config.toml
n_layer = 8
d_model = 320
n_experts = 32
experts_per_token = 2
d_expert = 224
d_shared_expert = 256
activation = "swiglu"
moe_layers = [1, 2, 3, 4, 5, 6, 7]
router_score = "softmax"
normalize_top_k = false
routed_scale = 4.0
balance_loss = 0.0142
balance_bias = false
router_z_loss = 0.001
router_bias = true
init_std_router = 0.0399
lr_router = 0.000681
n_head = 5
n_kv_head = 1
head_dim = 64
vocab_size = 32000
norm = "rmsnorm"
norm_place = "pre"
norm_eps = 1e-05
positions = "rope"
rope_base = 500000.0
rope_fraction = 0.75
qk_norm = true
attn_scale = 0.125
tie_embeddings = true
parallel_block = false
init = "trunc"
init_std_qkv = 0.0384
init_std_o = 0.0477
init_std_up = 0.055
init_std_down = 0.055
optimizer = "muon_hyperball"
lr = 0.005
beta1 = 0.95
weight_decay = 0.0
lr_head = 0.00404
warmup_steps = 50
schedule = "wsd"
decay_fraction = 1.0
decay_shape = "pow"
final_lr_fraction = 0.0
batch_tokens = [16384, 32768]
seq_len = 512
doc_mask = true
train_tokens = 202500000
steps = 8931
dataset = "wikipedia_en"
Below are experts of layer 4 (counted from 0) of a mixture-of-experts language model. Rows are named router (the router's row for the expert), gate (a neuron's input weights, with its number), up (a neuron's input weights, with its number), down (a neuron's output weights, with its number) and show model dimensions 200-239. Each number is 500 + 40 x the weight over its row's rms, rounded and kept within 0 to 999. Numbers have three digits each.
Before each expert's rows: a language model's description of what the expert responds to; "comes after" lists some tokens at least twice as common just before its tokens as in all text. This comes from a sample of Wikipedia text that the model never trained on. Tokens count by the router's weight.

# expert 8
Pipes, line breaks and numbers inside data tables, plus semicolons and "and" in census-style statistics lists, such as Jan |, 24.8%;.
comes after: " |", " ", " 0", " 1", "|", " 2"
router:509495558439482510464541506393534531466444480501525521528537457543494502483447545454492470501524474508493480478474521440
gate0:547520483451556523436448472507536456534456557525525417501499523467537515538428529460449498493472552500472481513543454511
up0:470519479474418495484479609580460441514491436502557422510537513497444471555506479524479552444519493487412485463598533521
down0:505519422523475498526517531488529505539507490408513395518547532545531544482532526463595455463518470503463472486522525412
gate1:566449466514492469507432504528567509478539483460425462529481491503525477440472486472524489505532514522504523525510566485
up1:518501540459524507552521505552519443530452554568520574482503459558473528515451555505465544531531457496520512459469513507
down1:492420579508512449583479585526615516526472454492486581522427486486495454431447482531495500447447511528542430528420559460
gate2:499493525520456408495528472490437484530464527569468477516580518450496537554544547547496509508452496478572491559501509492
up2:481422483493453499480469497524503554512484531489516517477496402508455499531411602476452489470506439512425492540506479501
down2:558514546445564468466451459531545474473557555544494416578563486501502457509497479453455450483508426504468464537499477502
gate3:435508424479480508515421460478501475461557490434387546448483527491513477525443505524452521506567534494485485524454573516
up3:431513505479441433499483544482447536452439512532535480398464457508543495521521532536512532444506469512515537539475529535
down3:473469550485481491423479506497484440482477522463466509481520487511553545437574531517490525618451470447570553504585518458
gate4:510428438477467517438530524478459559546488522471508492510408468564455456570538425537547529456515541575537507524512473575
up4:534473488550489512588488449496503482466494540489494468491465458484567547530469473548486533515507589530522499547482489503
down4:467503542460457472492515490574445482460511459478546480481509525465485443488511524516498419555577554530478573453533483518
gate5:536551502475546486461542526515562483469493491507531598469496488528455482558518509532542489508513473477473454434516462477
up5:509476535486593450539485558491474503477430518530388563506460518458551494495522533460536461510490434480511539499491526498
down5:499507550474465586472521454473480508476485502553546509530512454490567482431424417541442615498547427547538566497500502530
gate6:543540491562537520505537511522462539519559432471482544527465519559509485426433527475548537563513572452573480483497513453
up6:517478469391516508501527484469546484518559500547407467510466510412456407563513518456539520480557550468526555548506519480
down6:502524480459488518514488558484568469539526457549551496463528466434426475468541488497536508505436529497492434497406436514
gate7:507420474456544458486536530473482491521464524457508468518561410450541534400465535502443493503466484492498505468459561452
up7:465559489506615500501483563440529477434536550505508448427480453439524539484582482505501492490466484504508560523480457510
down7:428491492480517481456486443562545524376510547483521487434531482505507595509531552505491590493432591467572502493576497555
gate8:458528424521501488500548585443411523525444530469519513536509486597524432531452486485488539536470534434485489364500522494
up8:478543498563499532504478552540525493498563421544513503512543467441414510478487461557465518467454462513524527573430495451
down8:517489528469494543492495476472493514581415432535509515521530493606455491470555505561533505511510477506496484514432490492
gate9:553484419559560539493515406438544482547481556468546513472530475600421477564495597456521472456505529548534515566527464447
up9:552502480419558522436522561520522505549471520509458448536524496492534566419514479452503470463521436499445488542509446530
down9:554536491493518462521550512557564498507518539521449554443397482489524524498494469489509517431535411559467481483490462506
gate10:489516522440504468480580495577513502469499421589548460472475491524429555471477490511525487449577450470555482545503481485
up10:532441586596488549519474491465462562471512469467475452562487510511516500511525504542471475492451462523537482463535574514
down10:534491546553500469453529454471448507604480544487525518472547510548541432498543470523525523480552467479548546473453473449
gate11:499547468387544516539475481482534507441507544526453552432514472493544538459608586552479545490573467491506480530471527421
up11:507520557608498460483461513571525480475497509510507517466537440453505572513552526470510452422532528505421518482474440562
down11:518490485485530503447416445513468539494495498539559502436484469505498599541532512517569495467440447448464476530508489508
gate12:498540475448450575479501530437480489484457518552419501453594551472509467460488508511549524586533504496502496481502512498
up12:450559532531600486534478415585453582559493461500548510547506464497465539537577495481467500434531477525479415532516525525
down12:488557513564476536505547507531502465567443526551491549492509520517498460481451574564531532465489433521514510452521458615
gate13:520461493562553469454501426569520543554557501524408551519501436469532474538471514550482484495467518516510498535490513461
up13:518518490488413469490506460524441452524492532518543541443469430583464438439444520545516518490525477525498515488508525541
down13:538498411478468494586521442543505491467533477437509535509462456533573508468513483508523565592567517459458464508464525516
gate14:511433512511543436477531462457531526434513478506440587480493491548546499492410538520578511507500557492475538484423481485
up14:497487491522498375520492482537525481498561426465485609474491520530545471446494528444453569489536495563553443544506497497
down14:515514491489478502517518553499436474454526443518503549468508499564505489424496578498512613499459464526467475467492524490
gate15:494470536551548526439508519529500516492441502453550547515518473559518515535442513473466446548425521481549477540474444496
up15:544470428415511590508501441527525525499475471462531506467541454475541488471513468476480546524494541495502524485505573401
down15:546527532488550441502564483478457503572560456557540536473587479509438548510512578468537524453536536554503574450409451475
gate16:490520502485505455493480535469469501539514497533496480436526482537433480451464499481521560547451496537511499456555533449
up16:511489497600525415474548558470485493501529526427507489461465408502484520481520482441494406491490459520531471505475499513
down16:521514472532555424560474547503504559527430500453509457552537488531472544425519529484503530514516470522516509493561458471
gate17:410507474567484518540444505492512489492518428531542579447471520495548546518482504457512558470493505525405453541431528490
up17:479525474500558536500489550433532480568474488472469507550621511443511492451514525432492491543559481523525512475509540426
down17:471426534525537479562498491434511568444569573477497508495490547473527481475501473549548525534479551498483521530595554494
gate18:567456439537544554457554479446501508548500504417507492460537485489476603516449487482549502513504499575543395569495494454
up18:417522461479560518445521519535459496521418480566524532451550479536442523519509474529469501497529458566544433488487459461
down18:420483523543506518508491510456380568516482432526467521470518459504469559545485483460551522512497515492506427496544544501
gate19:504449586584521525490452510495532498499482431545523491545471554486486504485479464509619509520498520493586437463502437552
up19:467471506534520617456480509545429551496465479395500452540486512420425527492463520530457469539419438494552480540506475485
down19:575431531523510580459496474536493510528486513482408580532508501483534576475474542535517504422501490501482402483474496509
gate20:545491471454462501456507496539463479536435500477443441442462575500465569483465562508535506515537509488460503544559474529
up20:469461521532538468548436486497487521499533512502476437474482497453517472473522469545497509454619469511493514506520507469
down20:468528522521452555549519495493462451493492448527542431544505475508486507587467460565467550495491487497466569444489537524
gate21:466503496578529594523530431512547509497443551521524547491559444454516501510488548498536457437492544507536487487531502481
up21:494494460527475493553553484480505507499471480533495437527468543467558468460490430477546514467494496491501477501526509486
down21:427453512488492473538491549469419461539465529540514467451497502549479535440606533455514503456518489515526479503478476565
gate22:518470581446490514465523469492518475515547462568533452526476526546443401543515507449512516464533467507473505468512451506
up22:544454451541518516520454453526474467503547427517538536505491524518505566510521490489513498562568494508455461438515531579
down22:558513536505443546425454539509487569497566469490501551489417489500500533430498518529447474555443482484523541547555514501
gate23:512503464542463492524467393491524516421598513489447474572444437488478484399485558564510502510464459500508428517544531528
up23:469492543431504476487550482512532476539507479448525520438464476517451645529474527382488439445554476477548531480519510520
down23:440509510485453511486463485462528448440550499495509452494425453460515536520514517554479489501480457536473541460502500492
gate24:483422527484447525479495530535474555521462461543521517549492478494468544621437515490584538491458453532536566487475523523
up24:439530516478556514509467477449507509505468546480473446517481530530540517550513444497546488478425469444545484467539479498
down24:526508503520460541531518441443437553507490453445511534435437580513487573523481523505521541491440459441475500498505473435
gate25:460430516525489523490506489507536469469477494513516494493426447561559502485478484518561516514549450479449575490517595461
up25:524555511494502519438528479495498525459518480460551476542528571450494459468439420514497542508501539534555501519521504512
down25:480540544517555499551446501506456556515518505452465490488570490512430571533453516480491501498467572485478473493464453489
gate26:541505494464501510470517508521460541606472464445488509536457458491456541502534511511529518531498497500440509511576580516
up26:421593485497516468479478498464472508502556500615511477454488521458500567498535502443447503537471552437507571462489613507
down26:516488550507516470521542526521414580520506546422476427532564503439525471491543491481473548474458485509500544441527492519
gate27:443462479459447505484506493447509542494548424479516509501503449536500522505531526552536510510502415457501468507557497524
up27:542561496513555481536460457532448452508516531522434466549538594479508526471521483525486542499535571532487541501509496521
down27:485508500494489469491491515491482497453527453547488526552506380502535474504531508556525489418482499538554524471485543511
gate28:480427519483470501505465465518479488474433522509480545483537486520501452515484520508576434476476574500523430398525547533
up28:508456539567491528529489532439469465466509507492547501514510551462448503522494496511518529501490536498554482510565479475
down28:491543470470494484516474514457529516494544533486457537496567471469518451483489497499440489512547556524512444509483461489
gate29:537479562442454501538459507496576474420548516499497560481467566529474579457533525527522520458458454418527409520441556502
up29:473470553521506514509547465495525519480508480448521506441471545479486478458507474529547497480478577495406538447498523461
down29:530522468508475441505523574450466560530490481520543518504479495525496495520537551460484589472481514487450517481407470490
gate30:495528443535575555546496573537577550484536578537484586530497464475520563467476445521537503477502478524462482530535541523
up30:526440535508495443532477449477498471535516509514482448517494530524504518512509474565440491498485509431460393494490491487
down30:522481537509541600562493590469529483498471451507535471478523537449497490462426546436493522569517461547545521440463527529
gate31:485528535549476504460511605461520537467461484446399484467536538483507475573515528486504497565484538515466495536437582464
up31:485445439524453453503556481538492512448451587527556467501557485474530521521497487520470501503437568514457489462446574499
down31:538454430573519474465484509558474497524528500460560503459479508486574522569500524459451516506495432475499523491493420500

# expert 3
Score tokens and cell separators in sports and wrestling results tables, e.g. 3–0, 1–2;, "by pinfall", Masters, teams.
comes after: " |", ";", " ", ")", "\"", " –"
router:543454565470526526434542551391496497452438511477532475544557473565516496487469558532461502485522446488473450463485534458
gate8:505507418470445491515539485517517509523549463478502509564482565510538461538549508499490588490518550520497490475468426568
up8:469535513481503527495532461494469447473466510525484545482481496490467493545506506549522487478482513522405454490464504509
down8:503537466496509476436505544436491416487472472498463480445499594529501502560509493503417546514402566493471490510519484519
gate9:512473511481464449572526517482453458503436519514494485460513525522513507534496478431392487512561484557511470483531532556
up9:497516466497504559485522506496579543490495520540500478544489489426475528513477520571543518535560542525455526466465498530
down9:524497530469436438468486419531449534507465539445534480585579464437544541456474533417491407503514499502480479510460500475
gate10:413431425474488408576472495472504408505510516534496552462484509472531495535431484480451479493528511457544406451500505565
up10:428466562539572457479469432544529523465516474550539490535495475468443498526495538536471468465542499435508520488526477489
down10:527531447438458502459481534429526515559442507451447507512507504495517529552495475438490469516496501476533440549511463476
gate11:529487544541506492462384520434460506492499459509475499478516405499478573490389490516469594483571507476456519486494480479
up11:476524509491468480515560435498557549494468491527486519466485472494428537469525525420506458477477444500495479440502518494
down11:477414509480568469519503457511560446497487602521473469468497522527506518428462516497553541506465487523582513493448573499
gate12:507461618555515519441494511517502544518516513502454534520485440506482485471537512500519490555483525481493478490510503482
up12:563516529449518528503562521498478543452501487527479480485503494457566532528487556506491509439484487553639505568544448553
down12:491473543554418420527620466663516471491460500518531504488458558499563479469445527490533429520499501545495560499427544498
gate13:491482507517460577469569551546510446478473506478505533537533373509482580493514498484475516424453533584495496514480541521
up13:481496503501466505499480505513521536467447522508557516490518516546453583515459506447551540476527465457487509480475484470
down13:523432474532482458489539548465562531520497503497533507490456441556548503543525500460512528493533502525449533563506496516
gate14:427549488442545554513554479505519590491441450553478551446467544486521518523486549463481417451456540503447521510496482508
up14:570573530504488493493541549494493492510487595508584444508522495484455502559484505502458534445570444468511519446490496542
down14:498495575548472528548571453579467482500525584488450495532473542498547536489531480469481548539455444542543523432578498539
gate15:555467511492517473502504461386537482519520485510472494477500451554476525473490537558484544528486491498533481555542563527
up15:489452549527442516511462564544452463559477478516480547501476496512462456413452505510519524529591469475518565454509476480
down15:484493524545482572497530476470446556523464438545478442494476546518469499581467382539518484522536428563505474497536441488
gate16:557519509488508509519523485423426519557466573489562490499495470525543525475485509470465509486432443501468524454523464508
up16:511478507554519478484446515495573510525470462460525565465457432521507515504461478503438566502501509542531501509518509478
down16:441592493488469525465530501505507540526476567501503491484473439509477524514513435585524535466515498513533456539499517521
gate17:503470473452415518498497484410561450520495518431475503535487515484511510494612466461458486445527577504574529555539505499
up17:496529486518487513454517427550455463577526517497494466575393447562440484544464478501480585493543555511427434493563530540
down17:544547452475464453493531493494467602478554517472484504562533471462506461489494489520510545484509528441533498551477496501
gate18:478509516469479503486487454440465471523545470568524465547457483520488476487474532551553489579471441504476434502539453486
up18:559539506617463525476576478466486469453548485429455475485534494557480505526483492457526571472515516500435446456531536489
down18:543535591517433497519499519531509471542505555513559522520536526521446527494487434457508474465521463515460609526529452450
gate19:568468492506450508575586597455447504466526546483507472516519490541499464489555522502493458501495520478505471514511508501
up19:520513523458505508429489479524438468491448501510519484492448486443579460476493502527567468468489483421500445483546502464
down19:551511458488529513442452490535505474582475418538493561457501490500492551534491453486529443526498508498445474469542428589
gate20:498511550474480544466481488473493499573470459572459474425530549433433537493490493551603504461491457468449505464524545556
up20:515591445497463485463539604559480516512481454476593536482499483472513467446453466521490482497531523473557559438459432567
down20:524537464502484517436403481464510531575473546505557553503410527517512500508498506525482411484532581498499576542478523517
gate21:551502474449494525491531467534494494551533475510484513550489505471422478471492536522434528496465524564495457574495460563
up21:573435505430569587472527488459494488454508540550527522485524471513533492480480437495481476513448530563485513505455499527
down21:551518502534508484495512490496516489428494463455491515433511473542592545471495526592498429441471504537437541564488581551
gate22:504475496502531476512487532455526472533553539475468554457488502457470560451407449518554452530469510480558489527493526537
up22:504409544506517457498540515522445483527480567449514523481385488537484439422501484556513490489445604470445556543481491528
down22:496464497481542569455519483533538468429473446512506486492514530545505485528519430504492509449576483517449464454440498462
gate23:459502447488435519529488546460519487454509451466518551523476447460510525520515445452479476473572532497435544509583474537
up23:522432546514436450483474523476497552455542487535509493530404470550493485520553468401522483443484566467494470560573450494
down23:520526519504420481509440482520493463496475425481482503443517460514524422456573438529589435524472501459511525515515460511
gate24:512441522486502537533475505481502576495473473492474449491485442474514463490491451480493513434495433467464518523442498478
up24:509467543488556461469475460446548472517454493470468465466517508519452533433521457480438541486499483469472500497486511486
down24:520470510586450513482480515558556533433464405497534549518545500479455439515518499443494500575540502501545510546467527465
gate25:499489473412509530470501527464477536439379556500559451480537523520485538461482493508488532415504480519492489520515482479
up25:535509444544485489516500494446453493543527501422512511512444476548502486559470544479448495566580578574469526488440497486
down25:562490526569478519499552500552572473536561534548534490514510497520508515517392443485458564498513454471566490533555525545
gate26:531567601522511493518465484439494522484485455440502530484484505526500541527571512492494514509529588514500571495492503516
up26:504478516556483522489554488476460477476533452491605501499519469449586479504508486498455469536493472474507525528546542464
down26:481490452485477458496559479508509460466471553519508444487485504452490518488478520452451497517478516514536436504585554513
gate27:526542444437559618543577462480549514480464531484458470536503548504493482480528510532573510492512530526440474545408473539
up27:509532499579459426454505526499443524497485517470516513546477538445443442528460554486515460440459457557526558506511492402
down27:444500533512468478517447483531502473441487509480506452482534485476524531482491471408503486563490504525428510498512448468
gate28:463490508544571516433473584490521510476501567542514450463528538500509507489499522454466428505474534492541549521545526476
up28:473518527535521403376520468555520494522543503559495482528531440425479436534487494515496489469469411560464481411511475507
down28:585493500494484516444564467534549583461480546523501501524398501504565519418539452535490548570568497541503517434503490489
gate29:458528539583538502465500510508482482478434481425488515479475546491510546524525515478507481517547553496531472456500511508
up29:449497534578531526521489483495519544392497434481433526512505553539483499485501538533468540528531532573475500501463493559
down29:555488496486514539482411505535535497575491503493497532511499496563472523545523475495420590497458516529475522515475526485
gate30:441513504559473504517595515479506493528517548462490467487517492520547611467500499513498543471546528549532487474528567480
up30:592496500516459527541529536477460577507531479495540572452538525490469512518504513532563481455489570459558475526556525565
down30:473445490433557484507471475456502557498509492509499503519520494487560540411465453516438438501466546438536474465519555538
gate31:460546536447536448519515516547464516549468498470567536453358513538547578463596489472461485502569579473418487464465445492
up31:471481566507459545570475399476486438502477451459500548564595479509548443490534525559496531480511466537511528498460542536
down31:540462509511519492489476442512457535479438489513407492500453529478538556546510497466559500492537521459450478533497485500
gate32:575509523489480509517546460426413483451504445515515583480477540483608488525548566435482515510517511431503426488491533442
up32:478491481527510557512505525496498475500479507462492458526521525557472508529448438501541507540517435518570454479505553458
down32:547535473523584474570525568521499534518569513521531520474490497489473492510543518549583469486525552427391570535588467458
gate33:538484505398482498504567479505565464465482436474509525500529504491460469573477452529474505563446525549515544465497519522
up33:476452583536449501495573480517507483458457496452467449471492435505498517590428524587534538475510534591496447526481515513
down33:450570558516484549465526532530511483475470490561456446492515512471512504509497488502487502506508479504453499585560550490
gate34:504458478491525468406495472541501540500507516506541440502407447509474527531551501501463550546472496476565487536446518535
up34:489443467448552477407503530552478453497443436485489521496494532474519421533512489537504523459484448463459531465465511527
down34:439495523498479553502506498424520558452474510546496492503554470536450476473463465480468460472538554483455492436460514530
gate35:549479554457425419492518536487498439439472526497484489522436535568518513513514533499504535496443557492534504541559483524
up35:493442475470459520599520568567437471520475535478513502500577460562445538504506472545525536464503476464515497545506525466
down35:463507508570495526529466495592537466513482544454510489567488527525502521453461514532456507486468392536521486496503448472
gate36:495506570510470511539574454471545494596446567510532507486477492491419510533502542455446528518553476482491501549510464406
up36:513454518482465525546432450441555540502419549445478421533479518452531504470591559521552507442492474459489474474499528575
down36:488439472470510494462447500515492531450528495552527546530482507522534514500526511515476556455554513483537574454499437498
gate37:524434582519460526533524554530478599531496499499561545564487525522535466499542494491491571477446440554470506492506487472
up37:460508418448561487486432487478512523510469551555471508523439493506480493499516509504425458540495513568484450510424476515
down37:544498409509466500551517518504523522513500520499550470444461483483462411515424464507519554458477540553486566446541498449
gate38:462505479455512528456467582540441496471468532528466460556473529523503458543557516476425493535466492418475514520561504582
up38:501511514515487500478467496487544420508421565426497494522490464463550548487514528514534475527553463511563538453556526467
down38:550440542488489382529574471499492516401547469491579492524477503474475556441498474499435444471546434539421521532459402539
gate39:476449543535521567504479521495473511513476476506503476572456456508581484503571492573513525524487476503462524423461470537
up39:518568526472489460415517524459616479511531522510551495494483512500497505487516523496517504522519522480503569464564479539
down39:416384445487557456466526414499515516449494561506506523424535400411448529468480495427439550515450496545501517559429506489

# expert 21
Numeric pieces in statistics and score tables, e.g. decimals like 14.18, percentages, 18–13, years, day numbers.
comes after: " |", ";", " 1", " 2", " 3", " 4"
router:523503541472481485459549514379487484440454494491539546568551487584499487448465529488459506479563463511525465458483537463
gate11:476484518456474475469519502538489446558502459481568596541497479570515535570486529511570529464467509469479502536579509485
up11:515509490548457523502426560494547554462506532542533538530523535561439480500521522449501510505572488487562522507483449448
down11:484487519545510503542533419484485496523506618468446564498452462521505507525548450509549573468429447498514413540484532519
gate12:465504495465394479508521583528479558491487451553556553447413451577540497501460506474448446448597535466571454528582541467
up12:570554540522421557516474468427502523535447558524575463482490463505541470446518530469381450509449470450473566522427503515
down12:433571482560511532450496526531465502453540504476512520545504543463513556516440486532489467508512517454454529484508481552
gate13:463480481509482533489527503429480485479480517425530488558506523604572548400517475449460491525582577534464519468501507512
up13:420498528492502479505455448488535443464514506469532533462491524455528485503511466515498512543545485549517511479458521493
down13:517491486452427531488553477498409487508539502519459468502499483581563478561524492486394497484533530533466504596458520468
gate14:558563523471487472588512566517471444467484509606579484541438556512481542426538515541583521466467530515496537489443504567
up14:463425469499488533528432522525504592550507411513487543438554535504488552478468495498546500580467522419451475486470453472
down14:577451485546472514499434560559478568514506520467577514528469526479551508514475475512504489456551434565485483482417493439
gate15:457528557506476477464496434524463447505562489524528501435507524550472539507468502464472498604574500583531547469395498564
up15:539472590505492590511510540497507543462511543484502537454515511450511487561526497547478462510423589464536451577452519426
down15:429476496506520505474534534492482507540570458464475453463444501562411485532531523520519467485496533454504446590489504484
gate16:559512442553469516455517500504491517463478447520483521549516493468540562550505523529441523545544533502492515502498546485
up16:519500487562454456557520457463454503543521541457531512575529495512473496442474435468434430523505508435500503534499456542
down16:538525538491482497405496469483521503538507485491452475475610466495541464467439508525471483527516557500432453462612513522
gate17:515505510493544487523514469480476538534557486593530528507557476522418548503506493417473483535544420598511524536528547482
up17:489498492534518524519467568373503481552529475474456514548524530414571567524567405470434444506518526466486470514603494516
down17:441497465495522493469414489542559494536498531490566617529383514538463440512390536547423545528486532477496463534459457483
gate18:454519547479501512409563519460480491514490439466497503568521531508471561502507483496568475501519507512456498517485602489
up18:516530512529477535536543454515490491481629541477465500478524554527462483502471538527464583453554507502487483485493542454
down18:479448507489504563452464471536460565510470457538499551477563518402536558540517564527511507543474556507548424419456529438
gate19:470552491538498491471521502468474399449520426564484465512503572621516556549553426552438504474526477506547513534460469564
up19:461585482408505382502457527461472518439481465466471509483512527505503492493535505493502545495529460450531433442472597526
down19:551493402465505462464543530415500456506509407536503538503512498562488469511497530541506530516527537452435453487575483446
gate20:504487486501575467479522493461502492507574529538502523546452529492510522532491516487545511536508553495507509458504506462
up20:518549506517438460470478492513503495460461554464507475510451592458508460524495555545439517465495457521531472486492480427
down20:437441495492534418528458519440556588453433505443509470424573459498461551489526527531505528551500476468553376501464464493
gate21:568537537565475508429433482513545526514485498494496508559493456529429547586495484552508489546534461502486469472488547587
up21:522467484496538503502481495483479547500443489487497488517518459513526502602462545481429476446490510548486541499463486480
down21:553506525534495476525475540503511483472481450472426555497596534469423459503441497504518485504441465546513452506527492488
gate22:541483476573448456558481551511505559526483472491451507518521473470564485411504495485539499508528515451498430426538501412
up22:408490530450490553490506516493459459445509518535461542456515494507532436512510517560432482484571473426500421509494519497
down22:568553546499506560481566532505558508534557541472506419471506443494413503548504479533487562457526496470532467511525482550
gate23:529468543453562524398552541486458492556510476467526466469523446519486468472524550492487481431467469523481535498494452489
up23:496499532480478493477480537497444541488574480541457552478523494531541438491450497512534512441508441475460488546480473592
down23:530451513494536507512475587499462480576420497414452459454463503469511431527500468537541517568516528531491572562500483580
gate24:558487435492505529566484500480499494504455477511568505437481495450506518483492483478416504494491564503437546473498470422
up24:578535505472546522534482496507498526524520494417509546528640533486559531444409540487404455574550513481439499554479469494
down24:556512508455589449468519466524510496493523501506471491543572496472487522488456496563500529426423634510451492542516575449
gate25:558492496569556475465473586581469478459496498506499504519456559612435540447534464543470471493537493565495496442461588439
up25:494556537497478533527479534437497497573565519418478484564507482551463540530489434481595466454465528466512483571431555518
down25:445476526526523483535464536512488505474564511568552525541512516540539559550554464494501530498477461489467477464520462443
gate26:499390440534507463525508482491511511495480548457441597533413451567482503464513476521530423546548509446455484502457482466
up26:413517551474514499462457463514527375498442376487452488465494534485511540511451524510429535514534422492483501524539457486
down26:428507532543487548481515496531491496489523519432537498484507543531416487534452542529525454514549471478528504508509568507
gate27:467494510563521532454558503539459539542527430477487528458517479532502482537490529542397501502456460479531540481542570525
up27:506495484496445485606467519487469463490458444529577492451475483509530476491525425445458459523563500465520452498458473533
down27:534522490487462483479484492519524523525542462461442480566424498514531491484490446470504509536475486494527560551527529485
gate28:557518577568473494520528498403484499554481422498475445541554474499470485463543499515476472481463548532493477524486516448
up28:543436453557459558488436475528475533507487494471542554508523503411536484426549503580510452479502437528473519448584456516
down28:465416451576525517583515508557503428565511504560533523587444524519546517460506469553485542448487581466485504499487488506
gate29:494481533516429472495475383481520433494545522544491494482547444506561495467521460617491539495576517557544491456468462539
up29:516510459519561471483555509493470559465518512541576486525507590484382517505530507497466500439535568522504558584486531516
down29:482536416568444487534468500521500445621482498554479451531479435585479499475513478493468512455552493520535480561478476472
gate30:515473528469440457569522541507511499472501479513528570535561442481545427483428471537572461525470522442520484498537568515
up30:533563537469491535520455451513488501507507448460517477535487517421464547509517495435542524542516486562472405465513475586
down30:510496482508483521512517502485491507529515515461475486536479543473496550493458481533511469528516523504463513475515503526
gate31:532536473496532513500488500549577396534513501446544466426522478476562526430498479469501488419576532477459525477510507479
up31:522462535460534470549532502518472464520488490499461468483531481525563574545538582438481420513543493538403541492541540415
down31:548467459450545505529451445465479480512472526511579494539557480551449513577535535552472510499526443553445468490501438507
gate32:523508478491474520543564392555470512473534534480479486527458507486423558516500407541387498500517531466484440437507545474
up32:537464597438469537507519465436471426503457464540455502445554493509492462479574534474485448487456512463523517465523578478
down32:502535447440516472463500471464488492466549437467510487503530420471486519512548540448559494414444541452462497537439539407
gate33:456496474476421514471503563451497588474451423512490475540552547438535471489550553429439448486483527490454463469440496461
up33:491470462516461582443535438430477488565534459488535516506528534535469537523564583539441480571487570502508526530414442473
down33:525533486493507528458488511541588552538477581497585478498517492461468596580492448458468477549555509541549409548489506529
gate34:555518591504555525418526390482567437526491521492524428454564493578419497466476496475544572501520489513545483516537462531
up34:495472491398540454494596527537459484460537462465478476494499566512487468480493510424562418520453474560475523467488529473
down34:514493531489551513540487518501557450545537473389476521521517469591564419510522510568482536469452508485456499565520455426
gate35:499429587448555592469531507428465467455529496474516603490485570579458496494536557536542544499487527500458442525526481415
up35:461495522525512494552453477512575448499494498566484487497415509451470559487521519459538494453538458442500528460522548515
down35:514497550483489521492493489514584517471459473463487437483506456528452499503420506396539468513484521499451541493539530555
gate36:478618558487465534460503532441481471476448524477485530524495518498506515530502530450531473474554543438551461481490541569
up36:524519449457516507529548421391503445504559532479493519459509540517552425442482451479501541494502517470505489461467527471
down36:507517537571516530526515448465448527494499483432541565386523449493482484550449493552474450556548552499510509525524437450
gate37:469533552483523519510578521560536522559472449552457552545489570518441531484503452519443492501527509510510523502565454470
up37:407521477508519546485501567535502511519459518532453503492542533467517440534457443520517473509470492483549466574505463494
down37:491529506499438502601555437526509467406511442527473500483573485493528470495536498550447479397541484441452530427541512514
gate38:448525491421524518412538510442437491483435495568524515490485500524424516529516511525470484477592461441473525432464495508
up38:520426484517502464429490518532510487484442462512499541521532485439456529402436500513493467455450496469490448510535402525
down38:486530509476523470546478492476555503491511527511431506516526526572475507441506500486515515505493458478576511451559485606
gate39:539451522502480562466460497479451461476477516492547564515490556533520492535514502502484419510448553528441538575544592555
up39:550480543460517480473492488478539461480530556553534447486480488552518500453543515498533451425458553587507551478549473563
down39:492502537511498493541555556485494513534479538473522548461425485408530558497513440422507548518494460487434546471473448567
gate40:496480466643512538477522494477510540440457538464466511594434577478521535490471490488535552556481460581492538496540472570
up40:512483446505538487444520490546556457535461462512500544438547513513507526508490489512495503526535472544506560475519472479
down40:515489539500479523549428500526506501509505521467563542500531439443497483505535483447534527473477441446527491515491545539
gate41:575476496512521505480405568498514520529444480480473460558502503504478488433557503480449581522497555537446511481522560509
up41:511528466468551477491495449513469479434518508481567466490527445537487523551523527464588480484503448425494531420444451448
down41:457452433534438556515541509491458491495454502482478525483479442502500469478537453516496473464407482498512471469561523386
gate42:513542570488510467472480496499545491580559499492522500495438483501551492455531532534431476513556520581472530612543466562
up42:508527553561457458561477534426483444487514467530469467529532453492505466521382516501510501519450483447524522526480493537
down42:537502519532470513462494544472466533543451508501511522455523461528518478523484405528461563456502545477559513525496501534